Experts of a small language model.
Size: width 160, vocabulary 8192.
Below are experts of layer 6 (counted from 0) of a mixture-of-experts language model. Rows are named router (the router's row for the expert), gate (a neuron's input weights, with its number), up (a neuron's input weights, with its number), down (a neuron's output weights, with its number) and show model dimensions 0-159. Each number is 500 + 50 x the weight over its row's rms, rounded and kept within 0 to 999. Numbers have three digits each.
Before each expert's rows: a language model's description of what the expert responds to; "comes before" lists some tokens at least twice as common just after its tokens as in all text. This comes from a sample of Wikipedia text that the model never trained on. Tokens count by the router's weight.

# expert 14
It responds to: Final vowel-heavy pieces of foreign personal and place names, such as -ina, -ica, -ia, -ota, -aro, often before a comma or parenthesis.
comes before: ",", " (", "'", " and", " was", " is"
router:452468509569501614487579503499470493550580478516429537525495446463450551446585492567393584503603505523445500484526457457495489563532558523505425490452484537468496508561551490585466530546490512541486484513433566523493520521487509453496559477402516510424557523414391392447523456451485405469429407477436497472543508617432545433482563631463537617540490517468566513468478524511460555479454569524601503540605596500474504529482502502507503498585509488558467516589467449448474501531496504
gate0:550393557484474446556424374491510512501491482530553541480496452435472565402529444538487501518556468510493468456522452493541575534445559465551524491532384493495431399461531563585449484471444444545507589514588484545553515549570558403582529406435456516523440563549516477406528416586457516524514568518473511484393474504592436529498555519564464520512513524519547358544513485617533435569465501472503518450482552506508404487388500491417491501521489481479492461482492527524510504493469484
up0:529450489522482465625454474419437370483419482548586421445579452589402621450478469526532481436545540425472428466459517509597525443576515507505456424627494422490560519483532493534538498463425526515471552482558529439483526462497545488513449544530534489579498514563503431451540513485514466517497581546550541519565489511477375495528487496482515595492531454537465414508506443504512472568459393476515533517469566438534447514415536464509536416448499459462471503495626483537545487537453497
down0:567440478509511500495620483490470481459490444550444468471463467465385589363523491558550509431570546465479501508599496431498486522479408488430437487474535500514560483480552548522514576462446427596429449515489481487489476393492517451544519526506517580546560547431533458341517493495472568512440519455553501457576492560439451409586448469481455455404474548498604496445536550467512478529363460522528532507531536505532548525514456522455546516546551511626507483521545527542523472474477459
gate1:497513508556482471446441521515427526469492536418524466512386443443505555504521402468502532442438450546476521552512528606501486424414476451538449511521533544554491520473503457504464563507419431514476471413446599440542510541475552475575579436555508581429565600505484462439519491370566391469440547425538487504518502579493515525366529509552527574538480400478465534481466508452475455466511478510496515506486466611563491429452574395525417460456488511560470413522510514474496558540485465
up1:454429487555508553526516484516512502596566544448475582525440576463471471492537553557417448420507513465500480568442470438449557512585534550496491508384575541499479540592452474578454465587390558475472600518538523497435554517433485456492489428548552513405444490481514514462608531517493515475598452536493540514508573514519545506416474451466469540533395647537516430423491458522499502486434482450576551513496503519499432482466457562498579493506450424492481499554530460608577427507480533
down1:520457578458526502490608517409508514554489499476540566493550541520525479526443514534538502627516582517441496441527485391567538486490510475565492523531477568442453530558417561412519436477593506514608455566488478467523420464543439478484408550415523453496487391493525549534477531540464521433458463591566461460480498518461475444541512473462446484440541520491613467571475526477522453516521556474426442498544525509409604559478546591458532443548501595456502588496422461521530515475467615
gate2:566488469441489464520502484496441518579528558499435469631441489416478583538504542431486496454515447457505571433459560579418495411487553526528421531504515489447539487433485517551539476482496458438527532456498645556511507532405468507551519536598501431475489478523449482425506446544575584515504551448483525451390521538486487537500465554577450479456509500451434528425519477425513540473434545563659452547569508532486464491441459467554542452565523572394397471505458486456509536450533466
up2:524526450553419535545603518502571591547542562543413579378486528505544516484513531498507495517553414521518484484538503459554501511449573484480418516453588505448505530481417480583545586496468475416376539500504503456532545418476415425436502510525418496399506527494450463517598560498441567468526514529429556434563510541494543567473538599492504469500549602484604442497564524526601484503494489509542416469518520574482546475398475596495500453428470525534463500522561491521539471495558457
down2:527469461489464555482527534487490495468478512447454523357558586548601500473464542571508602493569566528472425498513401394531433545483494448476481489476511588390587471586532479510476551484452572533516553524473494546529532413540521534439504476456440502534573601413473498401519497421370496501565417572602529499531476522507489486438489510497474491539483562463574487497516530498506485479584552451549562523537426519502529485419456523415508449542481543545564545569550415412448493534500486
gate3:421472469509457470511562434471521499557462547452426582489487520512435536464520484553407561545553565580522454596443475529480541662569526475445406537521540572454567512498438460534525481480432499487410467517497599483502442535552482456511450428486566549426540542468470511463444505490468496460458499487455495594464418527446570527478428634490566578444500524539501472465494478489597488512510421556446502433513536483438489538439552402539516469568566597529560488546610521509550535512495500
up3:515510469526459522448505469537501490530443513514483523412461415488533451485438436417598459590490506567551509582501500536569573538427418495497549447425517449532524540510430613472488511534556409465472518424448412464417545543564434558409470565498430536477486605585492485596492466478508592521496561488464434442573596431466435514548476498527430424470481431428556372508615502481496458548517454519476470434453465467517504478532521517529473534464486478534534543484448577543514437535469524
down3:528495528548530501576517509439503476462475495468423443425534540557596450457521538383562464590430555439422499524586453472439417519495498468538494494520548514492474522438381404475481500537491492430573421530574453483511487436447446500562461476548544500551567536521592592547471550420433501446503681489595498482475460475501428568601502486494496493449482469501499521551446507571552451426471474500524597444466453549515429520470515405428492492564510519491469464507538555538572517524525505
gate4:518520456581480507554489581526540435550587435551477456527468547538499398452504491529468495569501532426557554539505533484460475445532581545592564548554487548522509414530471528536584566528335532443440418552540506515497444525472462481478577448393516526530580480407447509473528461592471457441474476500525460511511499465487492442445495546495469658481552504523468495458456519515494465489555531530473508526480508560497517502537680413458615448470529564513472531515517511442537516472498604
up4:559420467559531467459550491512518557572505512453539471535529551539525572495483638540495551428547515532546472536447438493508378458458460537504474407434530570470517462439623491514574490488429459510520525529478412539390473545573471557476480574488496509578498504421449484440469467439469491518497557476485549582568410501437539460518408598508528580566475521438499539453453513471527489472537445400538564436437541550430455570422474608473507490476495556523556498527437488506551599486466468
down4:430532519405539517477453506558456461527451459446414514547539437525426482462472408419474437488492486554496600432501580548520521483480482398510545550530384476409521504511368446530425501531605573548529513573455501465482524503526487408516478428541456509475483430498539449580469466535565529478494547588453547515523525519487564472479552456488447425549592490499464484551499466523487524574489523614526426505602473445538581442577551482501486528482581461496422543486527479557491421577564554
gate5:475545570541430599479572478503499475495457483590505513477456457564487560452533466470376476508583499542417488475549405496442520528496503470555552565446448584552483474561499517482463545416390464404602453463582539531492516462491570514526500432438404483517566424481381347538499534543463530492532447544519487499437490556471536474470535571544466493491482499512562535528485563576512508459514540481468468467457522509551506441418486571464545578476555495538472516429514506452675506506489518
up5:447511482530434422470484427524432496455480536575487502510499490403555527454452409530479503520523548484387459570512455628490560545443511521511521467543448581416544434530603523480500450528485471485524516448529639537466506487528473481504484542509489514549469488402566535480496581472431453524549456560463501482591502542428553452471496479502498515447491498472433380607471517487484580514487470452465545477539443517445481460572456600549473538514515478512501414573467652566461517448563620
down5:495481543566613545508502549517587498500508431478481436454467463590415504522564515441525472405505507516547448449475571400427548505506511421515555551462523493473457492379519436486480623494510515488516544566479425448489469554515541512468588482449509527431547468577519422509498471520539554422513528459501492538412472449531480622535532514489480506512525473518472572391490490498469427468491489512440455520503569517551483493470575424500576531519503469487453617493503338453496490604447373
gate6:453563494513511408345535490589469480478383551448472540489481509529478507498510485535433421427523399552476583437505457488517561471557519487463435468544493539538501612431498467495434394559509495538490490520458480471510484501491560460492522476589546531490586435514452465498544429446513386472534465543436426359515600580502461527498561474579524486511513479455493477513577468481470496439427513528571532534506498462450563454610500541525463535470518587397462422556491457498512485507451586
up6:516524494513523513493465435443497518459503511532453420583444525460587598448439450510558408512477497528473549492549582495458416592506487490629552495534515473492499549428555475531498564483371446475461528446547500534609447519442436494534421566546500460509540563485583608483550513499521518458480455490436459373568527512497526464481471532569471456465541479514510451554567482534467473386510473488432494587508596546482411531617608474449490470538620494468493480525493466506491499424495466
down6:455532508453421473402474482541527419447424568476473567515476452540382515448526458513467424468530488495503599453519494477528506473526544523466462497619397572548414625403457495514393445542540509513511519513445540478414523529485494499498431501615459520503531410504504419461526454447487437440561510549351534468458590543552412499499551433563556521531465519470467487479473529412558527420443536536462561454499444432529529491526434511520435476464494491403480464502532472480452530498465524
gate7:578489453475471546500520515523485438498566492488564520436617481525554577544501590519534497471525520462538486562556488486467511501489586495447431543481476583492507474534599585407470565531512538559475511465483505427500544495493499452472438375485563463411445520549595506467480371546416559481517528566545565466488469525464427517538624593537516513511444400437543606493493479485538537566557496474563411586523520526425587481518490461452536578540478433504454447546487468526488546594482546
up7:555518422491433362432494532539445502529542496592440535544512484599432469446539514561512502515529438565477579553517470403443511543490500541502463488518610501406549474536502474592541573508529479472499438518446495484475560469571438548552550519494455543460569460462452486502463553429523481485379414514553618447510449553549541424480481523471534481504440398469472622501441498548442458538522504526576504585470598508441537501469481477523543472579437513461389461598460508486526510494496534
down7:408548528477518485471476491536550616566458524546462413593533460432493503511512449590530437446473450467481431448443581498527448534557496533449566544595617391530522491513486465583563476585496460446489515575376501611486495578464556503541463577481519494524501504495466490471485515472531455499612490510512446424461449449484547462511473424525450572493481525519527461500525611473459514472460470461440614543504467486583496508498522587533462436534515546504564631468519409471524520466545451
gate8:457525527471456428483542513590463586566482422553467463414505410473552537453467475439499514481553497533402584555432416527420525455560541483491489491499520481467569482452568535592474494546564511618429551553483525498458484497503529450493559329474513532448516543399363492522539402528574494500525537516493524463510464553488522493464539441479482499509452469413522534491411486464520442582506485485589474496545481563526445500420474512438548599414540504495469445585433532482417537490482524
up8:651540424499466563477445499431522512475580478540503470479412497443507468461536427575574542467508529464550431605569509454488564457556511537533424507559559586462453457516514508508471444484479568579481404485464484603526429541456483568597455498490442452499485477587490494537491420498484438414455456514480509467555550484456468591461487519405443460550463448448508599484578455485527460434468510561584433538464458493463561466512591412489545556452482508567443528450438457537494430479526517
down8:466479552460544567515547589495515518546562504554537489606483615606543497545523519592496465495548424518490539503487497523586531522495549464559479448513432505529512537462396494456491545444452448405558509433537486458557598581577501544469478516481465436513512531516500574501515582436452494606493488524505520551481556485507457417434473581563574599488570539581509497529512540522475585501505515498361567580454511481427454455559508543570461394540447540564470476455550449467533563574506520

# expert 4
It responds to: Month names, years, time and compass words such as south, northeast, end, plus the byte marker in coordinate strings and table pipes.
comes before: " ", " of", ":", ")", " (", " States"
router:582446588558468534463513475556483569461420446511594510439546528500499538464538428434497475463507502417605377560531562566498507510481412454370519495459476547478495518522496472388482525505486512492537545467539475472470545559542558432471504535501497625505473410592480516501504469496463441428468473561469458483490541547544469443514496572490585500456448467457507536593442496581449587511479472544531477474524516494473551582490475546482608480441396539452454449592566600552415516538451513
gate9:547577509517513445597454545447422615506553518442514452496429555502528535514566497504527566519535516465575555580497466540502471599569571513459480478561486427531473487506524395499468498435317468398577509535581399412482488535494578516475485523494464554483511515461466603553432564491461513407583506545519532451482505464610467494461516529462439551413422413507528501498457538563496573493423542505494460499488491491565464568483505549514512563431458490494473518545528517521521532594438528
up9:506563426453540436472543529476567505424490488494441484497459519498498404616536495532496560538484545601447444470538438524606441514542412551517535503513438537512545641564430557528590439548478533482513462504569520547532470502420494554542599472482543501492508396464487501514449551481559551557538518477525368565432538461546535480535396461455511479586564564492461449503506501441488509568438594484482556503494482559543573546426468547507443545559433444444583489463402537504501483478504531
down9:430449570437519521528391551494477546559519423451452502533527486458599503530443423460432448514520470441482516473516510496440453458472598486389502519545426545621565465418469513451589494476476549489548544521481482475538512468524420538509480387430382493502479452527420583396440541546475578423489537492518530462508536473475510489495487469426545537407423533511501478416555488601491559476506553514425596537486560539476463495570425473549477455495505540529565488425485464477427469588525548
gate10:495509463506537423592485458503496517479492508478575471455418489464520529551475469478477526617562498501486461505437636486513483542435432462497521588518447472486401470516406501615471513497493619498584419506447393441548529561628495477532445522497480575461532522485477527581392556432537493535535465542522523547566485501477459473495557511393532472564435436448466426584497608482479453519454484402445494396552501517488452534478509511573511520465444530453548474515590503456471474524429498
up10:444548493462480582451486584485513573483583513455489516591463467451569418426563513553435493450486502561523546588465512552442503512423539498556615473519525536475603516519428509466464486501625379510472500568411493516529526361509552465488523496494540509556513498473548400501491510450540513433433543419574523398562490443513442574550441482505483615553478482459539547487518481485531474544555456477485394579368533504499523521472486499507419518510503465538521486499481401469537540479551458
down10:504534514553463434514537553537436564521541509530471483450533474488482475485529477528544467532556489514466515430498542482548532467483547397565483539573483486547528448422396498519503491381605428451432496517543515556477534499523437427415505440510525453489382495467502500540464514520477474580497600540391572485509434392479504451563434429568446493524514491566521485459400475481473528477549471497557531457448447462449539517637632450486421544559454465514441515448361504452458484465423494
gate11:498424472503584449460604515413445528579550456531555530496506407574472451468591471491509419554496462533480498537514492555467430506384453511484483435470458543498601520468440464571489555564583479534451518502458456581570554501578493562521537562492499479450529536394432482537587463512435452559483489486499500481541492442549589498592473452532450463471535484480551473560500570578477462599386482447491437449526542553507560552440543543501480572592474440547561416524446486497416514486559505
up11:478479517527635518446493606429507484468500431573433436509420487622406525470510465378571464464493506540471587462456579521469485510434459396521475431464492577508466466481422534465520488503403542481458583456563514520509554469511442428442468438477531551468460570489481557611575478516515534546443478530500469522495507426457536499415568462469580451473451538539539500527437442551522508396512470469566547460486542582550498483432478549597513568480556566497522479602520493459469497467476463
down11:508435428519537401555390454503513479614562470427518430507379461525511463526490465580564483555594461491508435610601517522477481480559501522528445516431558567520545467532513610528486536544527377511493525467465485501482470522509455475588522449538496426466471501473474554485511525490473507507421425476503521444446449473617507477509458501561522583387496497526523485508434547486375529480553442452514554484447493538473411543489474493506462493485507567449624520478496557509495526397456390
gate12:586579595491484467485607485527580478513536502438474526432474511493543474496526530396445435516499560557504463458434507450426446409574469456480532456533440482493489548451460494477531551425471505535439515463540495410505530547547571390460442536474498536488470490631512447540506477447483546426534450498582530550537534637543458536524486585565592453487428498424488435537506502522467479474468444547503548469614556488538489455517488529594509563419336553540500479541531471482449527510506465
up12:559498518534539510568512506420493487456492519547488522441492481464501384505456511499509493514485471513539420416568565434461517531551513520484504530557480508483423565411534468448370565411532524532446528498520583418516452462535449406490508479482447396603451530604528571529538489428516551457556585570520522425526527430469537534603473524406554549453492511501428523475460520494587549462476473520460449519594473563475480528501516537536444463511414451495370476577594458571446571458529512
down12:456481543538569574514503535551574452533488513491544570426501558517475491488544559472541497464440401554484511562518595470542444476572525467511522603501406452484496500456535509529518478532526495472537468555521454395414498544580591438395474490546483595599523601590525517469505510547556450442508502632476482508541567444454555487508447504464557419378444512562511500419525479510405495453501511541494399468547548504417538457511502565494525474400475560486484519423426452493495425546489456
gate13:637515524486482408485618515521446542450499499480569462417498420522542517452518589548565518490535512495469567530501515538503606486408509579419561441447466523473446423473493504477531564498470481416534438515445466554401520559409509459478418461470539541493456551543545452561515548539574436475486538574436529488428519499549432394429486549483499462455415468577490464478497517457481494569477476517528429455558507432540483506431532381460556481535446421516480477509483441581499526434412436
up13:566421488378493482526611437499548575516519418518522516521567509526510480514514530389497463521591465571488495483541533482486535535453507496560608590495648582421457533412507486491484424493526528485463585515431516590549484532445457435535480398435509574551463426421490498513491392519533468510502551476518434481496495528471507592486513470485516492548600504409506469435540494476517540550440530546382496442628482508571494479503552500509562486463533447557580519508519596510512516502514524
down13:518467519496491498568488459402580476527473433551430512392513506526498457504465461399491496489462481523450452429550442493497495458448449502650467507477430488491463547499417513471657496459423505534457489500486508455560491468512431475623556497494503445596451528429505453461498527546580563507526510468507361470448492483508551404592583499614604509454497447453557442535454469397515529489453497496492550542575492508384523514500591484495514497505539445547497569465508507474424539525459504
gate14:508500562504466487349470572424527517436432539578597590539460579507497439549361540449484478504447434537476502573419509457485616513481493488583476477602523495482495555458515532454530409492539418554543528552551443456473458481505505482487363516511552521466484471558513539543521510492441515500541537538623458516455446411500540448496521505546635472494476427464523539494533453487481484453392444564524472535430502492467527374498506485558469487553534527509496549529480516502397475454524489
up14:541378529470548456436536416593429541449507583545459484463487495520516580507543443475499546473495510447524533551503458565536474510380426513542500443579480472548473536486505449490420465362470559399477441395440500550523460506527481512435537491415455502521556501526559507549496519526533506504411550464438458548502489452553437481518478454506396532516543452534524494454541585567463459553575505597541509421578461445479550487566544443595520516431625488512562441449576501452505461535509458
down14:463590492496460504516476430545530491519576518543517395549538485460526573545513428510419533577581493493499468453407452462497413541602448470461542556465557549539515492590412488449541554528469587450498442573567485622488566609471484551543478436489527515473469488540555451478502575425489449465441466460476406496495464475454559457504532431474444476483543432481574447556474498577548518645560525480467480466457387582465498564543539488456464569496537460488575477468550479461542465511496571
gate15:405469451540467466409570460485562462510613511454481466607523479475443462436549500435441424485443496509498459569570490532512556383432487411602552537500518443496525549500532459523502458537560498531436581498537524512545474555540466517507448440544496522538546452460458500469504541400524569478521468519614448464493574478524516505536534607450443450527476457433485473659492528431467556449520519440416451549575601521509491495506502393477530524500427556470435533444460528484581538543488448
up15:450553498548559509522514504475640486478555562424564445461437550489537503408507466459499516534485470582462498551412475490552591514587456503440503560511524590518531485535552542479469532515475516552467493482505477503567567603466542487535399560476487585522470452476464458491518558467561511509503461480441465465523566452451585495352575568459487545540574592501472525480503575590539542494576494493502405433507521519491469457389569506455575415455468395535441533483507517531585431458469569
down15:482500562526556446548455449518496535393512457440591489556476508493543463494549510474410504437361470495451380501503470536426452497471569479512586533463504493521565530511455474470531484531545533511402582551486531424528493489528459575480515547485411516485535464530477521509508495389407528538566491451564498562385468484552534515573479500400509549461505458507455484597474574470418546522532505569534605481485579517405456537529431430478510542523502509449540443531469453509619534434405421
gate16:470496500592557482568531473546539533527478539534474437522477490556507438436498545545534376513472497498543548522484521495578451547545547470437409567508461556385579546464490548531575440521562531457506464537532520442414545575523485536555402480469525498499474539548478464452587577492494585536518500538401351523453529522467593475527498483511508461510429518483460443495510487579521444580504598469404547531571494525481442515543399542538559531483590586511445460486645507467542541534521523
up16:523570551434529460553479602500508445430486442438521538556502475486457462532450488499548480465447434521475432541501439463626396431529506538510388437488516584474476549557583502504606411506546559447443528527517501462511482433437578458487478470497537502460472536450447526532508536430511601534448421559518550424448559542476460421517420434580522521503590394480457527431528562437545476416438555462511507525419492535547494489540481582576523452528493493563551413460452442540503446508532512
down16:461551465504442416428487469528478460551492410459547472616421504443584514521464532521537455457536578477548480526465488459469509476531411475481541384447513467431495500530426421491474484534550563523554356456467418538477490470471535555500550457553535457469493556443524573575470568534519512521488561555389430555501485512428523494589456550534495473355533492487485570533541554566474482430471439464541549431479500499629558454454564443481482495491501574481404520511563481545515444477506417
gate17:478470518499491486542537444500489548533568516490472396437415543580524501497431465478522468501421553457542577491439492481548462599548544483452491511484441496460543481489471530538547603574481480512527466486537466424452551473441616461498492499563599512374464498533482539446544549516467489413460468458438517487471650529547438493454465481427533654485445520498506478483462519516546464511510524480525388379467597484505477533450471466508467398435434543410452499470604508571492482424473491
up17:508550474456448450507453603525577457548548548460503574468517531555490622564463547416468586622484494453506505547472608518503614489509540500552478435546650442454466504542552503459529447487573467520506408552436573472489537510539488490424555467543431554540539602454507482496458533423489448482515498492534502449501413414501485511565509482487458475610527526451407499525480518542491567444466515538541580517488435521456537398559520587521489526505524487519519471537381522426541561523530468
down17:479440462442471463413532574504521470548571490534534520488493567489543541487464499488472536585489510462523565439581507500427611386518521528645542604596581458405534505455473548549517449482522481502500532566525527498480458510481474523497550461592516462442582508480600495581558564455474432632522603460530463470504463449513490561501491471457610418506542392474549507574469537473439524563479549389511432483557401501496486538482480520558497557464507516503439541515473434503517555527509482

# expert 18
It responds to: Commas closing a clause or list item, e.g. "runs, and", "2020, part", and final digits of years such as 1997, 1991.
comes before: "6", "0", "8", "5", "9", "4"
router:492480501453507632496449459499471495550518483507545546464537523495498670465458527545479472509526319512532452532558541535476533481409523484545536511444534483492513471490458469480507470528716497568462512572473476508474516455517501512487550509435464393479445504484551497456383543558493484455584448491517501514542520546497388526506431548547442517467472576544482480496503501516474533443583597543493532456499574474535477581522512584527526523497513399506536423455462580532518502609492568
gate2:428535401453447612496579461505514527477561501462480473483518493406471573540443505447435438533543492536546505432537568444477544553425511548442525499553467477552415526434496414469458522496478536591482505487548470507481504489560524510441499380435522472530456424421526470481443553562519540443466498493542466412592517549490513537498483535501510511468517309455518478615446492478442451409548504468502577614472491556441459471496532539497536514499477535474629441383451482445521497514474520
up2:467571556483463492497508537490568529484544479496483409550546555509469402569511548495523468528532439501456399479521499457479642452487513407532504444660514449614527516477596425563496513517583525573540419506609481515497539444468445493497502548427534497514481476505459462547533472505541455446410492439596557500527537524453383543493572492442519593534459453441557462512406501425453475490528511512457561531538538500463526452578613526432589480480500450500571520492447545510441523482492531
down2:520555443432526561458561413458488512542485403479518469487617525472581620501525436565553462415424479441504560503468530497476460435509490524472451546488552527525489474528466402479530436456625542499490560433554467516535380449506515495450484552441466511521484510582458514564469452469431554489525464551459529473520551472501472561483517507456481463478488588530528622494532455520521498436404556520484517578509548529561548521553465492534452536496467523438599502428433386569576436513627441
gate3:431548480496530489494452507468532442534508448509517492505475517535504558426389474395411449617470511542442516469554487524416449520482538420496584499447484566474613484505517464554543520408478507508469493528474556534401560514488445507539562383481521463493573521512516445600528449574543533468472494471560529561500428568543477496538468389459476564487584507603530542529532631503441518489413482574522529514556458471416536466609486468509438571558461477463531452483494383560536531503468498
up3:560636566479542548501525516537464608516523460545512537489502475507458483436511528488495547427503494447494553511520507457579517524449513520508546557460538535408474489496526568536393536512527484484438427509454512557523616489487473423525511396560529460475609544464525403624456484473494479406430561487511490493458596514575431460456506507491463405480513541517492526451547536486523459480479485512422442587468381436475562420588451525498585539527447486525364552527498428557480523530420491
down3:520493403411476540418480448555514561501434493481533527449381444490541521580438526467484502430437548524548521523587434528433526586522552528544512552528513438513502563426530480596591536570568459487523469512502538488538504511610466543460498561480474473506451467509562507497412472483463469521539369472538550508469507543411456451503563500480468486501482592516562477491544413452483484497622539522420501392547479414470488629525534478484501537433503402470485509516542487493464599570582564
gate4:476460460478595512481515431562466442406462536545575588587519445562441443538452365582437528515428515547505530476508471529465398562450552500437499510439502573528580482492485428455512440497541490486508564513472409417529479568505482488498496409564476410514411404500501595579549555606527562434443469472540506520461476436546485482504592498527545519489501406545594488547515467527557539507523420445597556479551500460461480501498478524531477527533560498529488524550523553515594559546549521
up4:447531428488450431506448449493486456484465489472594376470480438516371531485428473496507465487428456505448492548460496441516490528484433496479480547491588550448542424451466537424568478451421454600486548497459556427510557476485499538497511441496440477538444455564410556523592604471541499533520433577551474491525504552487532406543446599486611473462477515472512466485538518434545558510527529507425462601467384440529395465537536493504396526435482473453516499473546427496475557543421481
down4:443453516522549486499428516460542439482497533473528572535413482556518482500458564569482537576519456538489463543565463518518477556521521529460521530536510571519409567440509494514579564457513556538563465505435550451462497633523439453465483439487514567545491343572445444388497496457455672447528482525413533490499548588468516436530475530498500529503475441505570520420500559517485504588560436524443488451473525500566495423495535652539492489544401407535475524508514441510539440501498509
gate5:495429532561501591498483471426565464525502634410518468500382520534497485520486527533486549688424405601529518568530427595443548515483499529542448507478488557485392502498503588436477468470580490558521488531484500530495581456506550545529436506483483463565476492480472528510415463529586494503481574501479530505459582533497482531532561450453491470500534395548536465464478484517476481517526539637448477508452482516476468567517545425455543465465497502432434444531512541497529513509448338
up5:456423489498504463586489502551453537487428567471487432493400501470441556484418549418528488582542594428563488534559465539504532377490513524504524519481506514535430544450443563517487468543477542540470477628501472433486604457558512485536449464505480409465468427444477570409413450441506500453515513465549532529451604480546421588557497476491475490523579523533559494497526448447582511478536484553525424440506448566578501591516541490515456450468503531530504373466595565479554583461472534
down5:449511533478403525426558486547528591517442475581501454470502551461509550500489474538511542467505434421481581519484462510469421519522496476506527579465570569522501626564407527567585530504451515435458542472468460531443573493548456499474485438457508490541480506544527532428455505450524541624522432456454509596525404444476492504469577587490494482511477570498517570518515543515550513450587442459477574440575549460558505514411493654446491596533548388501516559558552513476542542539580531
gate6:483493516560578447497532487468515519550422493512539495512541422605611435495481396561473528454560528488523488494477528477531544526515558553466494467477503536412513482562446478532530514452411470532507495559566525425524490504548474473536466414569514512538519579504527541437439557533453571532585484535429527426435531565429507554522490457563440545550464627394402489548579471547527434574441491431465471545515568505546490571550537437644491508468486522486448468509604565501611447468512477
up6:537529592449428570420561526509521494488462540560572484481566485510552502586557446531455425405443490438542535483568465444492445486402537410567416572458492466568491506463428470581570390537487473548489444552473551452490556466465495525453511462448541536463519477512424566517437532635503482491561438448557499475492509446603468593467407471425501541404505458521449560527487532550462451572508537487485482485574483491589534573538584439532527469468523476401548567508507484500521467501551538
down6:568527558505403498462612482475489449403540467524499386508568526580401541455561490435520471546490525538474586481589448485458484482509454461522493509449480459506518446495484600519485431495410501450519496466560593565406555525574540503502489502539560539512542533489501408493422473467534469521435500476573378544496548517532499565518504455473417485501475482483492484490548448479460522305478556456489448375502510426558535560506529510508522514462393570598444491537559518493481546517454468
gate7:531337540487461467566529524534493532519564431511372512513509524433482521526443480554386468465586558465528522504492495511540521582534460483517472463531482496469407520505450566491449525492459549456514475514527565536458511496545465473486586501541506450467513469455531565513477562577566401519415506475537453581492550506534438394413506511575443495496548437483452462453479499554513460586585563379558481540443566563476574501621459536517554500593494442534459537582565538468520417543436500
up7:516517538449425521515475576467528497522557404409486584467491468512565528463461565594516463539522479506571567529461341490520478547557527442392494553479536501533518402577467483534500401442638456483513415540557564520459523531494581481484436500536516495447538603501443548471484540460510493463517484585465540445532494466499443483458540532475536474467524478588429377472486507463527511575505515531427524448522468444568576585387460518573520477498423606502478480501483485526434478543437507
down7:560543566438426420495473549482457559574421451462462505499468464530411608457501500531534436472543461515496502575549487574572468449555498520512507581528541533491473595549560378486472495577475546482549507462438540447532576476489442434541550520450467555529541435553451525461525574492492526469476501528547505503555444579517429533554520420539470567540481422461555496504472554485473497546610498502428557552601558618468585414426508559474456587501515517514524467529563458607598485512513527
gate8:541440396466472521474458595459571482485578527559579512492451588549425542532444524460586500484449507549512544456458532536450493503540459478460467531477571559521502553490439552550512486442470454456485500522569457396539513588435501449498493391486468496505477407483568455441438516428510439458446505456498522451423518536618441566382448540478471501507427414425503456535535551523459529470472531521641424519536548479581447509470436443578436527411534429524545532556530526489496538490463429
up8:513561532451546511515475483532460480506551492546374471513477458467478510444483583516460393367523439433652522460411462579454520542531509583428500489426442453554527471426461492400454602587431528541550470548505547470470487515399530571573517510545523526494420529492435516474568422515437520561494503494465538452370559575437529462540573512477468495477468568543406545461489442462530544497595478464551491458482437458528486491529545442563493420473524517468470518507517490463498545448548508
down8:443413528496577494548476442513505574516495438502467520429509610474507520542477554480507500470463517550493519421496495505435580511534536541488531458591494529565446477446490523488446540499462425418459460504489603458537509522393526501409431530464559482492532504514484395505537510422408382519475458456444511535539543530438465661491449471438504537542559554496394513490461491429578480424521447499549412472579479507565531473464494472639443433500517487483475540568484566414549399513489476
gate9:516407553518421452503392542498500405516450504466500518437442499572512473462520546380393438591443450540537511495594535486568481533470517518447520505530547459566466458441492525568423558491591578411491548459539523515575471596482507526553467489548464556388444546456418479555460441522510556505505525521638572461442531538537519490510440567395503446523492467533450512414519528437480428520459474479513521480520445517580491525472424462496435562450521402456530538544503520587519515464515549
up9:584477561610446498423615493531547539539477497415547557497471520452445531564497436529419499499410419505541439488467515520435511505498416579513542499466444455471488492503450454475510467473551553494482497497433559481447586485409599534494494493382460550460505520548576408489473505438369427509503451465545488511382465601453375530435427468410504530511496496408468415521443564569489494532519460505542530462551496528441512501442462480553505488545475466543520434533532418441464544509526500
down9:545403505476490502554488438557469596489597529560460534498456590487617616491477472548447533552485553536441522428564481559430507441529457578479566514479541466448447475529527514520590559390497519469494458517558455522498541451490492470520538527542534550526519501502557536539453501418513476444599631498495562559503540602555394512428562434574512514476579501449529525523467479531489462485614524568490541452446551431409416557530552467497440529493540466598546547507493512459432498507472459
gate10:519469477468567444536434682420497527567527445435558528533466492557514513478518579468563449421506560518427496519487538520462480492460459518548477479497419541518453502543484485478580491506515420447467491549456594583533545472527432478507594498448513518469450540475479552484503490458514615535569560540544455361499491538496470441485502513452497499434534417563417511524491457531521428580564573361469452432509481577523583460479477609482496468568419479504470479437466585574462476512534510
up10:492500580453514499514599513557492404417474567491529570514556509499582452509399395496478586504526480494562444495496486548485503549509579502453538433547499484495440550463466599516444452550507535549510439526540580442485473465449498419540479506545538499483579533523490489517497474531516421460414619537420520511518481468583578515523508572583568441490405541442448465444484532560488490454493424514584491516487526400440538535595515411453429487459588474485488499537422452408589435513418531
down10:505468412575635504521495491443514451558397476566491420464451456538418471472568569518505499498538430571553441427515539492525440556574486497417558519435429568532496523446492448494503508450499514474514533489464561586500496527572479469566471599438482574501497520477498558376510507422492586519579470521519526447489520560435449520495584480436564560556530413587517592419471526549482510434412522443539520515508568494451566508440493508453565552546422431607492483448490486545499521482488563